Below are experts of layer 7 (counted from 0) of a mixture-of-experts language model. Rows are named router (the router's row for the expert), up (a neuron's input weights, with its number) and show model dimensions 0-255. Each number is 128 + 24 x the weight over its row's rms, rounded and kept within 0 to 255.
After each expert's rows: a language model's description of what the expert responds to. This comes from a sample of Wikipedia text that the model never trained on.

# expert 28
router [125 139 167  94 155 113 123 132 111  75 134 116 179 149 145 137 125 131 137 123 158 137 119 127 154 123 151 140 135 123 137 109 117 107 140 106 145 113 160 126 182 125 131 151 102 111 165 116 114 162 117 101 114  95 136 161 157 157  79 115 127 100 154 159 146 159 113 148 120 165 116 147 141 156 129 148 164 123 165 157 204 159 142 113 115 125 172 136 138 100 137  90  80  95 180 119 166 118 145 130 103 135  96 171 184 119  84 136 123 128 127 123 126 147 127 138 105 148 132 125 102 118 114 166 161 113 126 139 156 121 151 158 144 160 118 102 144 179 156 144 180 143 141 134  91 122 148 154 104  98  97 117 141 111 143 161 122 128 123 122  88 115 130 129 148  76 116 102 146 120 172  70 180 166 170 132 117 118 133 114 137 121 135 179 123 115 140 146 169 141 124 147  93 148 114 124 115 150 122 132 148 136 146 143 125  96 126 164  93 154 152 116 126  91 177 119 140 154 150 103 104 148 104  90 126 122 133 106 127 122 149 140 135 107 115 153 139 121  85 152 118 118 151 135 132 163 137 129 149 135 107 174 121 171 147 135]
up0 [120 101 132 144 115 117 121 125 143 126 136 139 155 122 117 123 110 144 129 157 139 128 106 151 129 121 165 118 166 134 128 143 126 138 116 144 126 159 128 108  98  87 132 122 130 108 156 129 104 121 114 139 165 135 125 144 136  84  96 155  83 154 105 204 117 100 156 158 117 143  95 137 102 119 124 115 131 165 161 127 134 185 128 125 101  65 138 128 158 135 108 139 148 129 130  77 123 191 124 100 114 148 127 139 155 129 128 165 161 151  95 125 120 132 192 128 168 148 120 101 126 117 153 136 121 145 143 121 134 150 119 110 119 144 161 108 138 106 120 142 140 112  89 138 164 121 138 149 158  90 182 135 129 173  88 193 157 107  99 119 190 124 104 105 128  89 144  85  94 173 132 110 128  90 112 141  84 147 148 104 128 157  99 156 146 103 147 140 146 131 127 131  99 104 136 106 144 141 134 122 124 121 154 115  74 131 117 132 105 110 138 122 101  94 143 157 129 114 129 116  98 148 127 162 122 120 133 182 158 177 112 148 145 113  90 120 168 112 114 162 184 163 143 132  82 101 121 107 137 118 130 145 159 130 127 137]
Years, times, digits. Digits in years, clock times and table figures, such as 1998, –201, :00, 22:56, and dates in lists.

# expert 20
router [126 126 123 102 131  95  68 145 165  92 120 109 155 150 132 163 144 124 136 164 146 129 159 123 113 145 158 114 137 141 113  86 139 118 155 110 147 148 131  99 164 119 138 125 137 126 141 128 109 156 131 126  97 113 120 130 128 186 110  99 127 159 130 135 142 151 107 106 126 150 123 119 124 148 142 123 133 167 169 153 197 141 136 140 161 128 140 109  84 133 142 113  66 149 146 114 145 141 122 128 135 126  84 159 153 108 101 177 128 126 135 122 104 102 123 137 157 193 123  84  92 165  95 166 147 110 133 143 142 134 142 116 147  96 113 116 159 158 150 135 194 118 114 129 135 109 124 154 131 101 128 153 124 138 125 158 132 161 159 152  97 144 154 106 128 104 136 141 134 138 150 114 142 133 193  90  68 178 117 159 132 158 136 127 104 106 125 133 144 135 142 144  96 169 132 138 112 151  92  91 156 132 106 122 143 113 102 152 109 158 134 117 113 112 134 117 128 132 130 114 108 168 105 125 122 176 155 146 131  92 190 146 152 152  98 118 161 167  80 162 117 146 167 127 140 108 120 142 147 120 100 135 174 154 139 103]
up0 [157 147 133 117 108 134 111 136 102 107 156 129 195 104  93 119 208  93 104 158 131 136  96 141 182 127 114 153 133 122 129 167 151 128 121 149 102 154 146 128 154 116 117 100 116  89 138 165  86 152 124 159 113 112 114 136 104 141 107  74 109 100 161 107 155 134  90 152  94 131  97  92 138  89 128 101 173 133 167 135 129 141 161 145  97 130 134  95 114 131 150  96 125 134 132  90  93 105 133  95  98 156 106 159 128 107 174 134 148 135 107 137 123 145 121 151 136 143  88 146  58 150  69 105 152 131 173  94 113 166 155 154 108 127 110 109 121 119 125 131 169 137 125 149 118 109 143 118 125 126 134 104 121 110 134 151 128 127 131 117  96 129 103 130 114  88 145 163 135 141 105 114 126 137 152 106 126 106 149 114 138 142 116 103 161 111  81 125 187  82 116 166  97 115 152 107 123 113 130 118 112 149 110 128 101 140 130 130 109 162 138  72  96 158 109  87 128 141 122 132  94 143 107 111 114 102 149 151  86 131  93 159 136 140 126 114 130 174 107 129 146 141 123 120 163 141 125 109 142 113 115 118  90 124 102 125]
Capitalized word openings. Second pieces or opening syllables of capitalized place, club and proper names, as in V-ir-ginia, V-and-enberg, San, Del, Osaka.

# expert 23
router [138 125 132 122 132  90 105 152 144  97 125 136 136 129 120 148 112 125 180 169  99  91  97  99 138 114 166 101 106 135 136 135 145 126 187 141 107 114 152  98 196 184 138 162 128 136 151 119  88 148  98 140 158 117 128 148 156 129 109 129 105 105 129 117 154 151 146 166 152 155 119 142 160 156 139 177 113 142 137 136 185  99 176  93 114 118 143 137 116 119 129 111 111 117 153 120 151 155 124 101 143 119  97 139 117 115 108 142 114 165 105 100 103 134 131 144 113 119 131 112 143 126 130 147 115  97 142 139 134 106 137 145  93 149 122 122 138 169 142 154 207 127 116 147 109 126 142 125 107 104 136 178 136 144 124 178 106 148 147 147  89 122 171 126 159 114 141 107 144 153 137 144 163 177 162 138  96 140 152  88 147 154 125 117 122 112 116 135 143 160 122 145 130 141 101 110 117 113 120 114 144 120 159 102 108 114 110 141  93 202 125  94 142 117 116 138 116 136 125  35 107 119  93 106 158 151 129 148 116 126 154 147 154 156  90 144 143 114 102 119 127 130 150 128 127  90 125  98 122 113  87 125 178 131 160 116]
up0 [137 165 101 134 141 127 137 150  81 123 118 146 112 158  91 117 130 112 149 145 132 132 134 114 187 140 107 128  76 156 108 139 101 132 194 120 135 117 136  96 131 102 146 136 128 156 186 100 105 101 117 150  90 130  94 126 162  88 130 176 104 127 112 153 173 130 114 156 147 154  97  81 163 132 124 164 133 115 136 149 123  92 120 138 162 148 130 193 136 117 141 106 184 133 125 126 137 113 112 102 129  90 159 155 114 135 115 165 151 140 157 129 149 155 121  81 120 168 129 116 162 117 143 122 162 136 132 102 160 108 160 151 105 174 115 109 181 112 123 121 129 138  95 127  98 115 150 124 106 154 186 125 153 153 139 116  99 128 149 141 136 139 147 131 128  97 119 106 112 120 126 135 110 138 155 122 110 137 130  88 127 108 126 148 150  85 158 100 113 148 165 139 127 102 151 130 106 147 157 141 132 143 192 161 115 164 148 120 103 141 132 129 157 140 149 155 109 114 142  95  98 138 114 142 139 163 154 143  95 145 107 143 165 117 118 175 130 169 111 138 159  99 142 107 123  96 125  97 111 129 139 149 161 134 109  80]
Word-initial letters. Single letters or short consonant clusters beginning a word, after the, a or a line start, as in r-usticated, l-intel, s-ediment, G-olitsyn.

# expert 25
router [120 153 169 105 176 112 108 148 125 117  91 132 171 163 125 138 166 163 165 146 130 114 118 129 162  95 159 149  93 127 112 115 141 192 136 136 108 104 151 117 158 151 141 138 129 119 162 140 116 164 119 137 145 105 130 149 153 153  84 147 120 121 153 162 132 140 134 135  97 158 117 134 166 136 103 153 179 148 124 130 191 145 157 101 134  73 138 115  99 108 138 105  99  67 128 101 158 104 121 152 112 120 120 179 181 122 119 143 111 162 150  70 102 139 120 144 135 153 148 115  79 147 118 122 158 111 169 145 115 107 127 142 106 141  98 113 123 152 166 135 167 109 116 130  93 120 118 142 136 122 114 105 156 131 115 165  89 125 124  92  85 127 145 136 168 118 111 106 126 144 141 113 142 160 159 138  87 134 155  95 131 114 160 164 121 111 148 157 121 141 134 145 123 122 139 154 111 157 124  90 130 101 140 128  73 132 149 149  87 182 143  91 155  75 148 104 129 148 142 106 126 124 118  99 131 148 158 140 145 147 155 142 155 116 121 134 149 124 114 130 143 153 119 137  95 116 141 100 141 144  89 116 139 129 159  95]
up0 [131 129 116 136 165 140 132  86 162 105  98 122 136  93 159 120 155 161 115 111 125 111  93 132 108 129 212 155 172 132 137 140 134  92  92 152 152 134 147 146 127 147 111 157 111  91 108 140 152 113 130 122  99 122 131 140 142 175 119 107 104 109 125 146 102 136 111 113 127 151 139 153  89 142 105 133 165 131 115 121 135  83 117 105 141  88 145 102 118  83 122 112  93 114 127  78 113 129 125 133 118 142  92 161 131 165  79 159 149 134 116 153  90 139 108 140 113 170 127 114 152 139 147 131 146 123 120 101 119 131 127 109 152 152 113 119 115 187 164 188 117 184 143 145 132 110 125 157 109 147 125 159 155 143 116 130 155 188  96 117 154 154  95 143 102  96 127 123 107 138 112  96 143 120 132  94 132 118 127 163 126 113 121 173 143  69  83 137 128 159 128 152  91 142 131 114 132 139 132 136 120 125 122 117 103 113 133 149 141 141 175  96 122  81 158 132 117  96 113 159 123 104 122  90 146 128 163  97 135 130 151 155 142 125  79 131 151 105 107 170 115 111 119 117 106 117 129 147 107 105  61 155 147 137 147  88]
Table cells, small numbers. Pipe separators, decimals and score halves in stats tables, plus small number words such as two, three, few, km.

# expert 13
router [135 115 160 119 148  97 106 121 146 111 123 110 169 132 163 115 189 135 139 145 124 137 122 128 125 125 164 105 117 143 125 108 131 115 152 114  98 131 114 134 207 125 105 151 149 120 139  97  75 148 132 129 109  96 104 140 149 140 104 122 102 128 167 124 138 129 113 178 115 135 107 114 113 121 142 151 156 133 167 132 185 132 155 111 151  85 113 143 100  81 153 107  87 129 141 136 141 148 121 123  81 131 141 159 144  97 108 160 136 139 125  80  89 128 158 139 148 156 129 164 113 134 104 171 157 115 152 115 111  92 135 107 131  91 142 107 149 136 145 121 188 157 134 139 121 139 164 129  95 130 138 142 141 141 118 161 117 158 164 130  85 152 118 114 140 127  86 107 144 145 137 148 142 154 146 102  97 152 139 108 128  93 139 125 110  92 160 151 147 140 158 161  93 158 134 138 121 134 121 103 142 145  97 154 159  87 106 154  98 166 148 129 139 131 104 164 121 121 105  42 108 149 124 119 140 155 150 151 109  83 160 169 160 133 137 151 122 114 109 112  88 154 154 147  93 117 140 120 136 110  96 154 152 162 127 103]
up0 [116 103 105 136 167  93 134 106  97  83 127 129  83 136 115 122 131 107 143 128 119 139 160 145 125 119 156  75 160 130 117 132 167 109 142 111 152 115 114 120 136 156 122 125 161 113 126 126  87 159 105 111 104 121 131 129 159 130 107 148 116 111 116 132 137 137 127 141 108 137 139 174 133  95 160 130 116 178 164 129 147  98 125 160  97 111 107 139 128 102 127 112 168 120 159 181 136 118 145 173 102 125 106 116 136 143 108 117  96 164 108 141 122  95 126 112 124  95  80 112 148 119 113 142 141 108 163 128 102 102  95 113 120 113 133 154 128 129 125 163  99 197 140 118  78 151 154 124 101 129 123 179  86  72 148 151 125 155 154 109 112  89 112  99 126 171 137 118  73 122 130 106 140 119 159  57 111  90 152 144 131 106 170 119 162 100 146 105 113 122  84 105 110 135 113 121 111  99 134 139 146 143 141 146  90 119 131 169 155 130 133 148 147 143 122 182 127 143 112 147  93 157 110 141 116 106 153 129 116 159 124 182 150 137 112 152 150 143 114 133 119 106 187 121 116 136 144 144  62 105 122 148 118 114 102 133]
Foreign name syllables. Capitalized word starts and the inner syllables of foreign, often Arabic or Asian, names, such as Kh-ur-asan, Kh-aj-ipalem, Mag, San.

# expert 30
router [132 145 138  88 159  64 119 147 132  92 161 116 158 129 135 126 124 142 126 144 103  96 167 141 149 141 132 108 131 142  81 105 142 161 152 115 104 133 115  95 165 128 130 125 121 158 134 123  84 114  95 160 115  99  90 166 116 113 115 132 161 128 140 124 161 129  83 123 116 143 104 108 157 121 171 133 119 188 153 115 172 131 147 131 118  94 134 144 145 132 175 112 112  91 148 137 150 157 136 147 161 135 126 147 155 133 122 140 145 134 132  95 141  98 144 145  92 136 175 109 110 134  85 154 140 105 150 165  99  87 130 113 138 151  92  83 123 142 151 146 198 112 117 180 121  96 147 127 108 146 134 127 161 105 171 166 122 163 104 110 135 149 154 107 118 120 145 137 152 120 139 113 163 144 122 129  97  83 136 108 139 159  97 107 131 127 151 158 157 157 157 126 104 118 152 117  89 168 117 113 127 137 163 138  88 132 116 116  98 166 173 119 115 112 152 127 102 139  97  66 111 148  69 128 135 157 155 143 121 128 141 155 155 148 112 161 132 141 150 142 127 128 153 104 145 116 150 100 150 146 107 143 156 151 153 123]
up0 [137 126 150  85 177 109 130 122 154  93 137  98 123  99 154 146 132 124 104 106 108 121 151 125 108 150 169 103 120 126 140  93 149 109 115 102  73 108 143 132 124 104  93 135 148 138 124 107 103 117 141 119 145  94 122 126  92 177 142 160 131 161 114 144 145 150 124 148 107 139 132 112  84 149 127 174 134 122 134 125 149 120 127 140 106 118 143 123 131 121 141 115 101 154 109 101 120 147 110 128 147 141 106 126 165 119 102 113 119 138 158  99  51 127 113 152  97 130 127 123 121 143 125 164 126 144 158 150 124 150 131  90 157 144 125 138 157 101 114 149 150 138 130 134 142 130 151 103 107 132 155 153 152 132  85 163 133 121 133 111 133  97 118  97 193 120 105  99 159 133 114 119 125 208 191  85  78  72 146 141 103 124 146 117 112 116 192 117 145 151 109 117  89 127 122 130  95 135 138  83 113 142 138 161 128  99 100 149  91 142 114 155  79  73 126 129 116 152 109  74 159 153 132 112 161 152 135 126 133 115 175 149 157 113 146 133 154 118 134 184 119 121 142 149 142 115 176 140 159 105 128 121 132 129 155 146]
Prefixes and formula fragments. Word-initial prefixes such as re, un, sub, inter, slashes, quote marks, and fragments of chemical formulas, IPA and URLs.